config = dict(
    activation='tanh_gelu',
    moe_layers=[1, 2, 3, 4, 5, 6, 7],
    balance_loss=0.00218,
    balance_bias=True,
    lr=0.0123,
    beta1=0.93,
    seq_len=1024,
    steps=6209,
    dataset='wikipedia_en',
)
Below are experts of layer 5 (counted from 0) of a mixture-of-experts language model. Rows are named router (the router's row for the expert), up (a neuron's input weights, with its number) and show model dimensions 0-255. Each number is 128 + 24 x the weight over its row's rms, rounded and kept within 0 to 255.
Before each expert's rows: a language model's description of what the expert responds to. This comes from a sample of Wikipedia text that the model never trained on.

# expert 2
Mid-word letter pieces of non-English names of places and people, often after a capital, such as ab in Qabasin, j, ž, í.
router [137 139 163 136 125 118 157 163 140 144 162 155  98 107  92  67 139  86 139 143 144 142 127 130 125 135 146  85 136 150 114 110 133  85 127 111 112 155 121 137 159 134 132 121 109 168 169 133 132 112 155 114 135 152 154 159  92 146 152 125 156 147 116 125 124 165  63  83 145 139 154 114 126  92 118  82 112  81  81 102 102 148 138 122 141 162 141 105 102 143  85  82 134 132  96 151 140 110 156 111 148 123 140  90 138 108 146 145 114 134  99 124 126 120 159 125 111 150 126 156 142 106 112 150 143 115 101 107 114 156 173 152  99 106 136 119 146 107 153 153 130 103 136 113 151 137 101 138 111 137 135  79  99 133  89 134 130 123  99 122  89 107 110 125 123 159 143 127 109 154 117 168 169 130 159 132 115 185 138 116 139 125 102 135  98 123 123 125 126 117  94 155 115 159 108  82 142 101 121 144 162 159 143  97 160 136 172 151 116 149 117 126 140 146 101 127 139 135  90 162 141  71 139 163  70 100 117 104 111 130 108 169  76 128 116 100 104  99 145 113 138 150 118 125 146 107 117 112 103  79 161 161  81 140 143 126]
up0 [124 122 104  92 161 155 116 170 171 162 169 142 125 130 119 119 163 120 132 146 141 102 104  99 153 113 120  43 167 106 170 149 129  83 142 113 163 118 101 110 148  98 168 167 110 147 160 134 103 109 131 127 115 117 188 114 124 115 134  95 156 128 134 185 152 170 113 104 102 170 111 145  89 126  80 112 119 118 141 105 141 117 103 139 113  90 124 133 111 138 157 114 148 138 117 147 101 102 135 135 118  99 103 133 152 135 152  99 147 118 126  66 145 127 151 129 135 128 131 105  94 106 159 141 118 118 109 150  86 127 125 110 152 163 117 112 118 127 154 128  88 135 136 106 130 126 135 117 119  84 128 156 150 161 147 157 134  94 115 112 106 169 151 133 127 167 106  87 105 128  83 107 121 115 200 127 142 115  83 100  91 176  99 137 119 108 125 171 119 112 134  98 118 163 124 108 125  97 143 125 135 128 120 114 160 130 163 146 137 125 101  92 130 149 121 107 132 127 118  84 129 125 118  89 116 127 123 131 125  93 144 125 172  99 118 121 100 119 118 161 151 124 136 143 175 128  95 147 143 131 130 155 111  99 156 101]

# expert 3
Pipes, blanks and header words in election tables and infobox fields, such as Votes, Candidate, %, Party, "Fuel capacity:".
router [164 158 118 114  87 121  85 140 133 130 135 122  95 133 165 150 182  94 159 110 119 161 137 124 137 151 108 194 135 120 130 119 156 139 115 124 116 112 152 123 148 101  73 171 178  91 127 144 115 151 125 141 135 104 131 146  89  96 155 139 171 129 128 105 123 101 144 119 104 168 151 123 104 160 112 137 119 154 141 151 117 147 111 134 133 102 109 161 167 116 128 137 146 151 155 143 121 146  97 140 123  91 140 144  94 106 103 102 168  88 145 110 105 141 154 113 128 163 132 114 127 169 166 144 130  91 140 121 141 165  80  92 133 121 131 175 102 123 128 154 147 175 114 128 102  96 114 118 127 169  72 153  69 127 129 123 122  93 164 143 151 154 141 125 113 132 146 114 177 159 150 129 114 140  99 107  97 111 100 131  75 145 163 122 106 111 156 106 151 137 132 169 141 111 144 150  75 148 133  96 128 132 120 123 106 156  85 123 142  99  99 115 134 132 110 142 136 159 114 168 158 146 141 145 126 112 181 142 121 107 147 130  99 137 153 145 175 128 141 146 126 132 134 125 109 110 118  67 120 141 118 125 129 153 160 131]
up2 [ 98 113  81 134 152 100 144 176 110 186 120 145 135  78 130  98  70 146 132 105 141 128 175 153 138 144 138 100 145 149 137 141 125  88 147 153  98 111 126 105  96 114 143 122 160 110 160 132 101 114 150 149 140 123 142 155 129 131 146 143  64 131 116 132 112  83 132 135  98 118 160 148 119 129 136 107  97 125 131 108 134 169 119 159 110 151 134 146 145 122 113 122 130  94 139 126 144 154 126 123 123 100 125  98 126  75  86 161 110  89 170 124 117  93 116 108 153 111 116 154  96 141 128 134 146 106 157  97 136 145 104 137 150  75 115 117 159 165 125 176  97 135 129 144  94 150 140 106 118  87 127 111 130 110 130 108 109 139 131 119 105  90 178 149 117 133 103  89 138 138  92 102 122 110 101 131 122 135 114 118 116 133 109  75 131 109 123 106 140 147 104  98 120 118  71 129 126 163 153  95 130 134 116 104  83 165 125 104 174 161 147  98 126 130 150 130  92 142 122 131 169  93 128 200 100 135 152 142 129 126 126 120 163 147 139 133  55 111 142 118 111 129  93 137 107 101 103 131  89 116 128 146 105 157 127 138]

# expert 1
Prepositions opening time, place or topic phrases, mostly in and of, plus on, at, during, after, as in "in 1918".
router [113 119 130 117  92 120 166 116  86 131 142 148 150  90 123 183 110 161 124 127 118 120  74 100 114 104 134 159 118 100 127 132 125 113 168 140 132 145 128 174 127 111 135 113 142 149 128 147 116 140 124 157 113 102 102  92 149 113  95 137  98 131 109 130 173 136 158 125 121 141  90 179 163 140 154 127  96 117 149 136 101 159 107 122 145 177 107  99 105 124 106 138 148 158 177 129 145  80  87 134 128 149 139 110 113 148 118 163  75 130 112 112 142 104 152 178 140 121 181 105 138 140 109 139 111 131 132 107 175 134 132 151 120 110 128 121 114 123 106 142 108 136 157 162 111 155  98 125 121 121  85 173 153  99 126  93 123  71 120  97 120 139  95 159 101 154 162 136  87  90 119 132 146 138  79 142 147 113  89 132 117 102 159 119 163 161 175 143 139 129 166  97 135 121 125  88 106  78 120 122 113 117  80 124 127 122  86 130 179 123 156 145 126 131 127 119 125 118 124 139 116 111  85 137 142  99 155 138 151 139 149 125 155 142 115 146 143 159 113 146 107 112 116 154 113  99 119 156 144 104  81 100 108 139 186 139]
up1 [145 121 114 107 129  86 111 150 108 133 119 136 109 167 104 112 129 119 165 141 153 114 140 124 186 149 113 135  99 133 161 150 108 110  75 141 147 178 153 164  94 171 138 132 147  85 154 137 105 147 144 108 130 121 145 132 172 135 157 159 128 123  94 110 122  96 161 125 121  85 135  85 138 182 125 120  97 148 131 128 133 124 145 126  69 136 110 173 148 106 153 126 103 155 109 181 132 107 115 125 125 140 104 139 133 116 111 141 127 127 122 172 135 110 139 165 104 116 136 187 124 126  83 109 135 124 141 167  99 114 129 151 134  97  98 170 145 136 151 133 141 135 142 159 166 140 169 130 117 158 100  98 135 102 149 140 158 172 131 125  99 166 126 126 167 131 148 118 106 146 131 147 154  93 168 123 115 134 145 162 148 117  77 159 156 173 125 138 150 126 120 137 146 144 130 129 133 146 129 119  67 109 166 148 124 176 122  96 144 124 102 115 110 118 151 139  98 118 159 114 149 127 104  96 121  65 145 139  83 163 138 130 141 150 101 100 108 104 156 130 123 135 131 135 113 111 109 132 177 141 150 151 127 107 116 182]

# expert 6
First names, initials and name pieces of people in credits, cast lists and election tables, such as John, J., William, Chris.
router [102 127 110 143 134 158 116 118 135 121  69 132 145 100  94 181 146 142 126 138 169 139 133 108 119 112 113 119 163 119 154  95 160 157 128 100 126 155 144  91 138 118 134 122 140 116  84 136 132 116 125 130 140 151 105  91 160 127 131 124 119 156 184 142 136  94 173 166 102 143  90 112 122 129 114 136 121  66  93 168 122 118 110 127  94 171 121 120 156 170  99 133 136 117  89 149 166  91 129 111 120 140 119 108 104 125 101 105 158 141 119 150 142 125 134  98 138 131 123  95 110 150 148 140 134 126 113 113 101 122 114  99 144 118 139 114 135 158 127 141 130 104 121 128  90 115  85 129 129 146 173 120 135 126 103 105 169 114 168 134 135 133 132 135 170 140 159 126 127 176 137 179  76  94 107  98 120 166 156  87 135 152  98 126 120 124  95 195 112 109 117  99 122 151 128 134 165 136 138 157 147 154 141 131  90  96 147 143 133 167 122 135 113 118 155 131 154 135 130 126 111 153 148 114 120 165 139 120 132  92 115  72 129 101 165 146  90  91  80 153 137 164 100 118 156 114 148 162 156 159 150 106 137 114 103 190]
up1 [157 160 128 162  88 172 124 146  88 141 126 144 117 113 124 109 145  89 163 150 113 125 144 123 137 108 141 143 123 122 134 104 120 127 114 126 174 141 106 117 114 101 121 131 167 127 109 110 101 128 123 140 128 148 119 128 121 131 138 118 104 119 135 147 122  89 104 166 162 123 162  94 116 134 113 144 139 108 119 142  85 145 142 117 106 101 155 116  90 112 128 147 137 145 139 117 132 110 151 102 120 137 130 106 145 116 132 139 150 122 138 123 128  69  92 123 129 131  83 168 138 147 130 113 144 150 119 151 102 124  99  98 116 129 103 144 110 101  83 151 154  91  61 144 155 163 135  92 124  76 131 147  70 157 105 121 120 163 142 103 181 133 126 132 122 160 111 116  54 147 131  90 142 142 141 148 117 121 104 116  91 157 101 108  96 125 125 109 133 154 107 143  90 138 171  98 160 129 153 123 173 134 152 130 142 142 119 126 138  91 149 110 141 168  94 147 118 131 140 116 104  85  85 152 118 147 167 110 138  73 112 164 146 135 141 104 146 170 101  85  58 121  99  89 107  96 105 145 121 103 106 119 100  85 130 154]

# expert 11
Sentence-final periods fused to word endings, such as "ed." and "ity.", and line breaks ending infobox fields or paragraphs.
router [115 150 187 105 140 126 109 142  91 114 112 181 142 167 147 113  84 139 131 142  93 105 160 153 156 120 115 127  86 111 103 142 157 147 151 166 140 126  94 115 165 155 108 127 134 122 137 112 126 141 150 143 129 141 136 134 105 163  86 133  86  99 103 131 147 152  83 195 141  97 152 152 117 110 163 138  78  92 120 129 146 127 161 111 117  99 129 123 150 125 144 130 134 114  93  87 136 107 109 141 134 115 121 116 131 128  94 114  96 120  97 142  91 149 105 146 123  94  94 138  87 142 126  83 125 154 130 124 154 102 106 120 128 130 114 143  99 165  91 127 121 136 130 178 164 109 144 148 114 126 131 128 101 139 117 162 111 106  99 132 102 150 118 139 106 102  81 130 139 146  90 110  89 128 169 179 154 109 126 145 150 174  94 154 108 151 116 132 163 126 115 125 138 131 102 110 142  89 136 153 111  63  82 112 128 109 155 141 146 117 117 112 147 115 107 142  85 100 128 118 131 124 138 148 176 182 112  91 133 150 154  92 144  83 114 161 101 137 135 131  92 136 121 106 149 168  96 154 149 143 116 124 145 127 119 132]
up0 [135 138 120 136 164 128 152 108  95 145 139 105 173 133 125 136 127 102 108 121 120 141 115 165 106 112 174 127 110 117 114 139  90 137 124 136 132 117 123 138 156 145 158 151  94 149 163 100 143 156 161 171 128 109 146 156 142 148 120 131 121 107 110 160 200 108 105 161 136 124 109 132 118 108 111 106 121 136 121 111 117  94 126 115 107 150 143 109  82 196 159 104 136 178 113 136 111 130  97 132 123 182 110 147 139 132  98 131  83 126  99 141 105 133 108  67 130 138 125 113  97 106 115 115 100  93 100 106 129 121 109 101 116 162 121 164 117 125 134 132 112 123 139  78 119 107 137 131 156 105 122 125 129 142 158 102 108 138 152 127 132 161 159 132 131 122 122 139 141 106 146 103 101  90  86 102 123  90 122  93 156 118 111  90 102 183 110 182 128 132  74 137 132 161 134 128 131 152  87 121 163 135 166 109 137 119 152 116 108 141 136 100 137 108 174 146 146 143 155 123 127 151  95 143 128 174 150 110 179  75 140  97 133 126  82  99 118 107 123 114  77 138 138 127 122  92  87 160  92 135 163 108 154 136 135  88]

# expert 0
Pipe separators and small numbers or match scores inside statistics tables and results lists, such as |, 0, 1–1;, 2–0.
router [146 155 106 175  83 146 124 129  97 122 142 101 158 171 168 100 114 116 112 124  99 117 138 165 119 138 113 119 161 154 157  62 115  98  79 122 114 156 160 162 122  99 149 122 168 115 104 153  89  95 111 144 128 133 112 147 107 127 127 142 106 107 142 127 166 132 141 108 108  87 122  95 119 160  92 103 141 150 148 147 153 119 122 105 116 102 115  96 145 102 162 113  80 127 148 129 134  80 129 102 158 114 133 148 124 124 151 130 129  97  99 155 152 146 158 153 133 168 106 121 146 127 110 122 102  82 113 129 136 122 161 115  77 133 122 138 130 129 143  91 104 178  97 138 117 163 111 139 136 106 105 131 146 141 144 114 108 164 124 121 104 106 145 100  95 169  99 103 109 129 149 109 122  97 111 160 100  85 129 112 141 149 148  75 146 141 140 111 170 157 131 137 150 123 163  93 164 122 110 134 113  94 142 126  94 118 143 158  88 102 128 118  94 118 110  88  80 150 131 118 177 159 142 127 150 120 112 121 118 141 143  97 136 110  99 156 164 156  96 118 173 160 121 114 133 127 168 123 150 111 109 119  94 173 129 119]
up2 [130 116 116 124 119 143 162 128 116 111 124  89 109 108 134 138  91  84 131 149 144 168 149 116  58  92 121 126 154 103 120 108 128 148 129 162 118 109 110 131 161  93  89 174 138 142 173 144 113 138 136 114  96 119 104 112  71 124  99 142  93 141 100 179 118 137 156 145 133  88 163 145 121 154 132 127 118 163 118 140 138 133 138 141 110 165 127 136 141 120 120 166 130 157 136  96 161 111 121 129 106  83 135 125 171 117 159 166 118 160 121 115 118  72  80 117 134 130 158 104 142 147 160 103 147 119 128 161 120  85 160  98 127  86  93 143 118  99  82 116  97 126 122 123 151  91 108 144 127 120 135 155 119 114 101 116 124 165 139 176 132 140 146 148 135 161 120 137 123 159  89 124  73 178 146  84 146 115 117 109 147 109  97 187 103 103 120 134 137  91 110 142 155 135 135  96 122 135 102 126 128 118 148  78 121 188 138  96 120 149  97 127 135 101 132 146 139 173 128 108 158 126 143 122 135 112 143 122 160 138 143 116 141 131 139 168 123 124 125  79 165 152 133 126 114 116 144 101  93 123  93 125 143 151 167 121]

# expert 14
Country and place names and years or date digits in tables and biographical details, such as United States, Florida, 1923, (196.
router [183 144 123 109 149 112 113  92 110 150 152 128 133 132 105 193 160 131 156  97 113 124 117 117 147 142 106 154 136 180 132  87 142 150 120 113 130 154 146 160  95 132 189 136 119 145 141 140 114 129 111 110 117 109 105 113 118 139 118 139 125 134 100 105 102 136 161 169 164 125  98  96 155 145 105 142 145 154 161  75 127  96 122 118 132 132 113 118 123  98 168 130  90 112 141 142 132 114 122  96 148 146  97 129 144 116 119 162 146 143 114 159 140 179 151 122 124 120 142 126 110 106 127 134 102 136 161 127 125 159 137 101 113 123 159 109 159  89 154  66 127 178 137 103 120  86 127 133 135 126 119 100 164 115 127 143 149 181 116 103 110 147 131 103 105  97 162 146  92 110  86 115 100 108 126 142 100  94 142 153  73 167  86 138 126 127  94 157  96 155 104  96 127 149 164 160 136 143 135 118 100 107 162 157 103 162 128 113 112 114 127 152 113 118 155 161 168 120 133  90 133 117  81 113 168 101 124  59 128 132 139 137 161 162 142 146 120 128 129 128 113 159 117 120 102 122 106 108 177 136 152 158 112 144 137 157]
up0 [151 128 132 107 178 129 163 146 169 127 112 107 125  92 130 159  83 139 124 151 152 151 147 156 133 103 121 119 128 157 102 106 101 104 109 103 173 135 128 115 151 138 113 109 144 159 132 178 156 118 132 144 144 153 118  92 110 145 158 157 120 131 110 132 190 150 152 150 131 155 124 111 143 113 106  96 138  98 148 125 104 118 131 104 114 138 141 154 125  98 132 116 137 110 114 107 156 122 118  37 100 127 112 196 125 154 116 125 158  94 129 155 128 164 120 125 130 119 116 106 143 122 155 161  92 101 114 156 116 172 111 118 137 145 126 167  79 133 123 102 133  76 142 156 112 160  99 193 110 141 168  92 129 151 117 155 168 128 158 144 137  67  94 158 153 119 122 125 129  88 122 125 130 152 113 107 102 143 107 146  83 139  80  80 153 128 106 132 102 132 107 140  94 136 161 151 147 145 161 150 116 109 136 146 149 142 148 145 148 159 120 119 140 103 130  79 110 111 120 128 134 133  96 131 122 130  87 124 114 114 134 158 177 114 130 144 138 142 132 130  93 113 128 124 125 178 111 127 152  94 117 119 149  98 129 165]

# expert 7
Capital letters and digits inside codes, abbreviations and numbers, such as postcodes, airport codes, acronyms and time zones: OX2, DEA, CST.
router [171 137 126 154  94 117 105 152 108 149 118 105  99 164  87 135 122  99 146 163 145 119 142 121 136 136 124  96 102 137 133 148 143 129 121 106 126 167 129  95 144 156 144 162  99 141 192 141 162 145 108 134 110  95 152 137 164  90 104 140 122 159 107 127 133 127  97 151 104 144 110 146 126 100  99 120 152 159 133 121 179  91 118 107 110 124 110 128 119 150 176 129 156 143 127 158 117 144 126 127 136 143 138 173 159 175 116 110 182 159 155 144 116 126 142 148 117 131 129 148 132 122 131 163 132 139 116 147  64 122 125 166 143 161 154 144 139 155 143 123  98 182 103 120 124 121  80 178 145 123 116 116 157 114 113 102 150 142 115 111 119 108 116 116 115 132 145 136 147  89 116 114 100 110 149 143 139 145 150 111 132 104  93 113 130 131  94  83  90 116 145 145 134 147 131 147 104 174 124 180 146  94 149 139  94 182 132 147 104 175 125 126 118 166 101 129 182  94 150 132 105 158  77 136 133 136 110 152 128 106 130 162  91 156 135  88 112 154 139 138 145 141  95 158 129 100 143 105 138  92 142 141 121 107 100 191]
up0 [159  99 129 129 120 170 111 145 135 118 100 138 112  99 130 110 117 134 148 120 137 139 104 114 120 145 143 145  95 130 126 151 101 126 166 144 118  95 110 136 146 108 133 129 157 106 157  99 140  99 150  93 101 102  92 169 142  82 141  83 139 145 140 148 166 158 178 157 135 122 103 109 142 122 112 153 162 146 140 122  92 125 134 115 150 144 173 153  96 135 158 139  92 153 161 127 106 117  95 136 108 109 146 157 125 117 114 161 131 135  71 150  93 118 118 155 114 155 121 145 119 116 120 149 133  95 135 143 143 173 158  78 105 132 141 120 129 106 109 114 165 174 154 137 101 128 114 151 129 136 151 156 153 127 165 119 159 134 166 114 148 130 140 159 132 136 134  88  95 112 140 169 116 110 120 131 120 145 155  65 141  95 114 168 166 103  98 121  98  79 108 108 141 102 138 151 148 132  82 147 155 164 135 163 145 166 121 107  90 126 118 149  99 154 126 105 111 138 117  78 171 143 132 100 112  98 124 115 121  66 135 139 152 117 141 194 162 151 150 128 169 146 126 146 108 126  77 127 122  86 100 142 128 110 126 117]

# expert 5
Wiki heading markers and heading words at paragraph starts, such as "== See also ==" and "History", plus line breaks before headings and table rows.
router [127 105 140 131 120  72 112 108 123 136 106 136 147 131 154 145 141 122  74 133 108 110 115 148 145 150  93 125 114 122 154 133 153  90 176 155 130  94 115  77 125 155 133 118 116 149 156 100  88 128 115 149  99  87 159 148 133 118 143 135 130  81 162 188  97 121 168 143  88 123 138 105 135 130 131 108 121 135 159 114  80  90 152  62 129  79 120 116 129 118 134 117 181 151 159  92 111 140 126 167 129 124 116 172 140 137 122 162 152 148 113 107  97 138 114 157 142 110 155 131 133 107 102 131 134 118  90 128 142 101 137 141 132  99 119 172 108 121 117 154 171 143 149 123 116  86 162 116 120 161 135 130 132 121 172 106 115 119 161 139 180 119 108 119 134 102 123 132 180  94 123 147 169 165 111 127 110  95 145 158  93 165 120 106 166  86 135 116 119  98 146 147 142  92 123 146  88 126 117 125 137 138  95 132 116 113 158  93 147 114 119 151 130 148 134 168 101 162 160 129 121 126 127 125 122 117 103  75 109  67 137 119 101  81 143 132 174 125 110 138  95 122 157 134 140 119 113 106 117 128 141 144 130  94 106 124]
up1 [120 134 139 115  94 137 126 108 143 169 105 124  78 124 158 122 162 173 110 110 120 126 111  75 125  93 103 142  96 130 137 110 163 124 108 142 146 110  76 137 155 134 107 134 133 145 148 113 137  96 126 114 150 152 111  81  80 108 134 127 132 114 122 148 118 130  98 152 113  57 142  53 106 171 153 153 109  79 118 148  63 151 110 109 160 174  96 111 114 131 130 116 130 118 157 151 139 133 158 160 122 170 134 119 129 119 122 154 152  99 146 122  92 180 124 120 128 120 124 104 121 189 126 144 105 121 117 139 138 141 158 144 189 101 124 154 122 171 153  76 155 161 119  85 169 136 151 143 149 139 105 131 150 123 183  97 108 128 148 118 111  98 114 151 121 105 157 117 130 150 157  96  81 131 141 125 106 144 148 102 103 149 166  93 131 118 142 120  95 140  69 112 107 119 145 126 122 101 109 164 108 144 156 145 101 131 122 145 158 108 117 129 111 177 103  99 137 110 140 121 115 145 133 135 128 127 124 119 151 146 135 156 100 121 175 111 134 104 121 117 133 143 103 132 124 133 127 109 121 112 146 163 113 116 138 121]

# expert 9
Last pieces of personal surnames and foreign names, such as Smith, Johnson, -stein, -ić, and -oon in "Witherspoon", often before "born".
router [112  88 105 176 152 141 173 128 157 142  99 127 120 115 135 114 138 163 124 150 167 124 131 153 102  96 136  95 169 120 120 158  68 147  85 148 136 125 150  88  97 152 164 103 125 124 136 140 129 122 105  95 165 131 157 105 104 168 138  93 132 134  95 183 112  87 127  88 132  90 114 111 144 121 157 126 136 125 125 125 133 117 166 132 132 146 130 147 106 154 122  78  55 114 138 126 118 122 168 111 119 148  96 101 122 109 114 142 119 150 165 117  92 120  93  89 137 177  96 171 134 152  99 140  95 128 108 158 123 110 115 140 138 120 158  99 143 108 113 151 119 105  99 125 156 126 134 138 133 115 134 129 121 155 111 178 132 155 136 104 149 116 132 158 156 144 101 133  90 143 114 160  79 112 144  93 129 118 149  90 119 137 114 129 122 137  90 187 157 111 110 135 117 180 116 126 141 132 148 139 161 153 141 112 118 108 160 115 119 163 135 123 113 145 172 122 162 118 144 122 100 138 138 110  97 155 141 158 140 110 119 128 156 139 175 151 126  81  80 115 118 142 140 148 159 135 128  94 158 164 122  93 134  96 150 105]
up0 [171 147 103 100 104 130 137 170 116 146  81 170 123 167 148 129 142 127 120 112  94 132 129 114 119 125 155 129 111  74 112 158 125 133 146 131 112 164 114 126 112 134 164 137 123 180 102 165 113 107  81 104  98  73 153 132 123 107  91 146 121 112 110 122 147 152 116  89 127 138 192 144 147  97 130  79 119 144 129 138  93 106 159 145 128 126 127 146 154 131 127 142 106  98 102 137 125 132 154  95 117 124 110 137 138 174 104 130 155 113 143 124 103 101 139 143 124 139 124  83 110 142 138 116 137 117  68 180 141 126 120 133 164 184 155 117 133 181 131 133 105  91 160 115  96 105 151 121 120 158 129 167 117 134 139 214 167 129 124 130 167 119 110 164 137 125 164 152 142 111  80 116 155 120 104 139  90 115 122 119 126 147 130 164 117 156 163 140  85  85 165 128 129 116 123 142 106 118 143 125 149 140 131 171 161 142 131 105 145 129  86  92 156 164 152 133 149 135 126 141 144 116 119 104  97 114 146 133 163 122 125 125 115 105 144  79 104  98 121 118 112 101 101 114 124 107 145 144 124 141 133 128 182 109 131 101]

# expert 4
Common nouns right after the, a or possessives, naming things, places or organisations, such as area, company, village, series, name.
router [102 102 176 144 156 137 160 129 149 128 100 108 114 162 135 117  92  96 150  97 129 145 112 121 153 116 153 134  79 126 109 161 113 170 128 144 146 122 158 130 102 149 134 136 123 113 114  83 141 122 152 106 119 124 126  88 154 132 155 133 175 136 137 140 109 128  95  92 129 113 115 139 128 117 171 149 164 151  79 123 132 118 114 133 132 118  96 145 128 101 137 103 131 137 143  95 100 166 177 159  83 158  97 136 103 156 123 116 114 121 165 110 125  65 103 136 124 111 103 157 131 108 117  86 124 133 158 165 149  89  97 102 150 132 118 119 148 138 166 105 131 134 159 154 129  93 150  91 129 147 100 157  88 136 166 155 133 169 133 138 151  93  91 122 133 145 136 134 118 167 107 131 137 135 126 110 138 124  87 119 102  82  92 153 119 118 111  82 128  95 176 162  68 101 114 117  93 132 118 117  97 166 135 140 169 153 136 136 140 102 120 112 158 117 102 113 127 158 138 124 128 100 131 119 153 125  82 148  85 144 123 131 183 152 124 107 141 132 120 116 131 151 152 101 155 142 133 131  76 108 107  88 130 173  95 132]
up1 [ 92 151 112 131 140 152 117 134 152 148 123 149 139 148 153 123 148 106 156 140  97 122 123 152 119 138 176 146  98 157 107 135  97 149 102 170  98 203 116 110 185 162  86 104 144 104 116 112 148 178 122 123 106 147 136 104 144  89 110 105 143 166 128 109 122 122 135 137 134 141 125 152 179 150 135 122 146 119 102  84 125 156 151 106 119  98 151 149 160 121 107 118 125 116 151  93 140 139 159 162 104 116 134 144 133 138 111 127 103 141 154 129 162 160 143  91 141 142 101 148  83 101 104  84 154 128 124 118 144 107 137 117 115 158 155 120 105  69 131 122 143 116 106 188 121 105 149 114 160  92 134 124 128  97 131 118 155 108 140 147 162 151 144 132 115 118 155 128  88 175 157 140  99 106 134 132 156 118 139 133 129 134  95 165 166 124 126  98 136  96  83 177 132 156 149 126 150 154 144 118 109 120 109 128 122 137 110 162 127 114 146  87 117 108  94  91 132 156 138 111 122 127 162 120 106 105 112 157 142 135 106 163 121 115 103  91 130 110  88 148  97 112 156 141  73  75 172 115 152 107 119 138  82 125 156 101]

# expert 15
Main verbs and their pieces after to, was or a subject, and their particles, such as took, moved, design, "wipe out".
router [119 107 105  83 172  77 115 110 162 125 154 188 130 168 160  73 122 131 103 100 110  97 125 135 135 113 115 142 103  98 114 170 120 141 135  91 143 135 155 143 124  82 104  81 105 114  75 127 122  89 144  72  92 159 139 115 166 133 153 153 157 146 128 142 157 137 116 122 121 124 120 163 162 165 145 102 104 169 131 123 126 171 131 147 134 115 170 135 131 122 130 167 158 164 154 107 150 119 112 143 160 127 135 113 173 136 143 121 108 103 141 102 146  93  92 156 124 105 130  94 146 104 167 124 125 132 101 111 104 140 145 171  87 112 129 148 123 147 123 131 137 120 178 128 110 143 117 113 160 117 152 139 148  95 146 130 155 125 132 132 132 136  92  79 137 121 126 147 125 115 170 107 162 113 127 108 120 153 105 105 141 117 146 110  78  73 130 138  93  98 143  86  99 101 110 142 115 150 129 125 114 121 124 197 102  96  88 117 162 170 123 123 131 125 155 153 118  98 121 106 130 136 128 152 164 133 161 139 161 148 133 139 118 146 101 104 152 150 143 133 131  99 136 134 122 143 124 162  98 141 106 104 134 124 147  90]
up1 [129 159 100 111 115 153 159  92 156 116 152 140 117 157 164 110 137 155  94 156 149 125  93  75 136 104 131 137 108  89 158 139 107 135 138 142 148  99 130 139 113 156  95 116 107 141 134 113  83 108 115 137  99 104 113 102 152 136 176 123 127 133 138 167 123 169 132 122 154 152  79 145 142 151 150 133 109 163 131 120 116 137 150 149 150 188  87 131 115 134 125  84 141 150 143 134 144 151 129 109 135 123 155 121 148  84 103 133 113 131 108 127 100 169 122 120 132 132  82 151 154 111  78 152  81 137 105  93  94 112  87 136  80 159 171 113 156 137 117 152 127 122 109 115  96 124 132 139 126 100 160 115 128 112 101 112 160 139 117 135 167  97 123 127 134 108 161 126 130 126  95 133 143 136 106 136  96 113 126 115  85 136 125 113 145 114  88 143 174 130 149 121 130 141  85 104 162 109 144 150 112 175 145 122 124 120  84  85 150 121 159 125 112 144 118 121 135 100 115 203 123  93 116 118 125 123 102 162 115 113  49 130 121 195 137 145 130 130 105 151 153 124 171 158 142 124 146 115  88 111 123 113 131 130 157  99]

# expert 8
Determiners beginning noun phrases, mostly the, The, a and possessives his, its, their, often after prepositions or opening titles.
router [163 157 119 156 120 160 126  97 132  85 151 145 136 100 102 159 145 136 149 128 159 149  91 149 143 151 171 170 133 117 131  84  92  89 135 124 117  71 109 144 106  96 102 113 133 129  91 136 132 179 138 128 117 135  83 118 144 102 126  73  84 112 144 125 134  79 152 151 108 170 121  99 122 116 106 133 134 165 122 140 119 138 118 140 148 158 141 110 122 147 119 119 116 125  93  94 129 143  76 100 118 118 137 147  99 106 134 146 109 141 109 128 123 121 102 148 155 128 115 151 130 167 149 143 152 169 115 159  83  86  99 121 113 133 102 112 124 153 156  81 160 127 130 143 139 137 185 100 116 146 137 141 168  91  91 152 147  86 142 155 111 122 147 115 145 106 123 149 186 100 132 111 141 121 152 124 153 128 153 164 118 121 163 139 134 120 161 110 124 173 134 124 177 104 173 153 158  83 149 123  98 104 114 123 172 120 118 104 110 149 146 112 154 102 158  89 123 132 121 111 134 110 121 153 119 154 159 126 151 123 115 131 140 154 114 160 134 149 119  95 158 114 148 131  91 162 114 170 169 148 159 128 113 136 110 100]
up2 [144 137 184 154 138 141 107 133 115 165 146 100 111 128 164 133 127  93 147 136 142 153 147 133 139 117 152 135 140 100 134 116 118 143 133 125 114 121 142 162 130 137 140 118 170 122  98 163 148 109 147 107 126 107 102 125 130  88 175 140 139 108 134 146 206 133 126 129  94 136 170 102  99 112 132 130 118 157 110 140 124  91 128 121 138 123 117 131 120 149 130 119  95 182 156 167 153 115 142 157 112 110 155 149  85 126 152 118 118 102 122 125 116 124 173 169 112 127  98 184 163 133 177 137 152 116 108 147 154 128 125 202 118 131 137 171 126 130 116 146 104 142 114 106 161 134 113  99  68 104 102 129  99 118 149 150 187 139 150 114 112 160 118 151 146 126 157 135 111 147  92 126  99 153 137 149  74 112 165 160 155 133 130  81 113 116 141 114 132 152 157 161 109  78 117 116  89 127 144 162 145 121 129 139 180 131 143  84 135 163 120 106 105 110 130 143 129 113 166 109 123 152 164 118 106 114 150 137  86 128 115 137 150 126 120 180 129 121 127 112 106 147 105 150  70 156 107 173 140 150 172 133 133 139 129 140]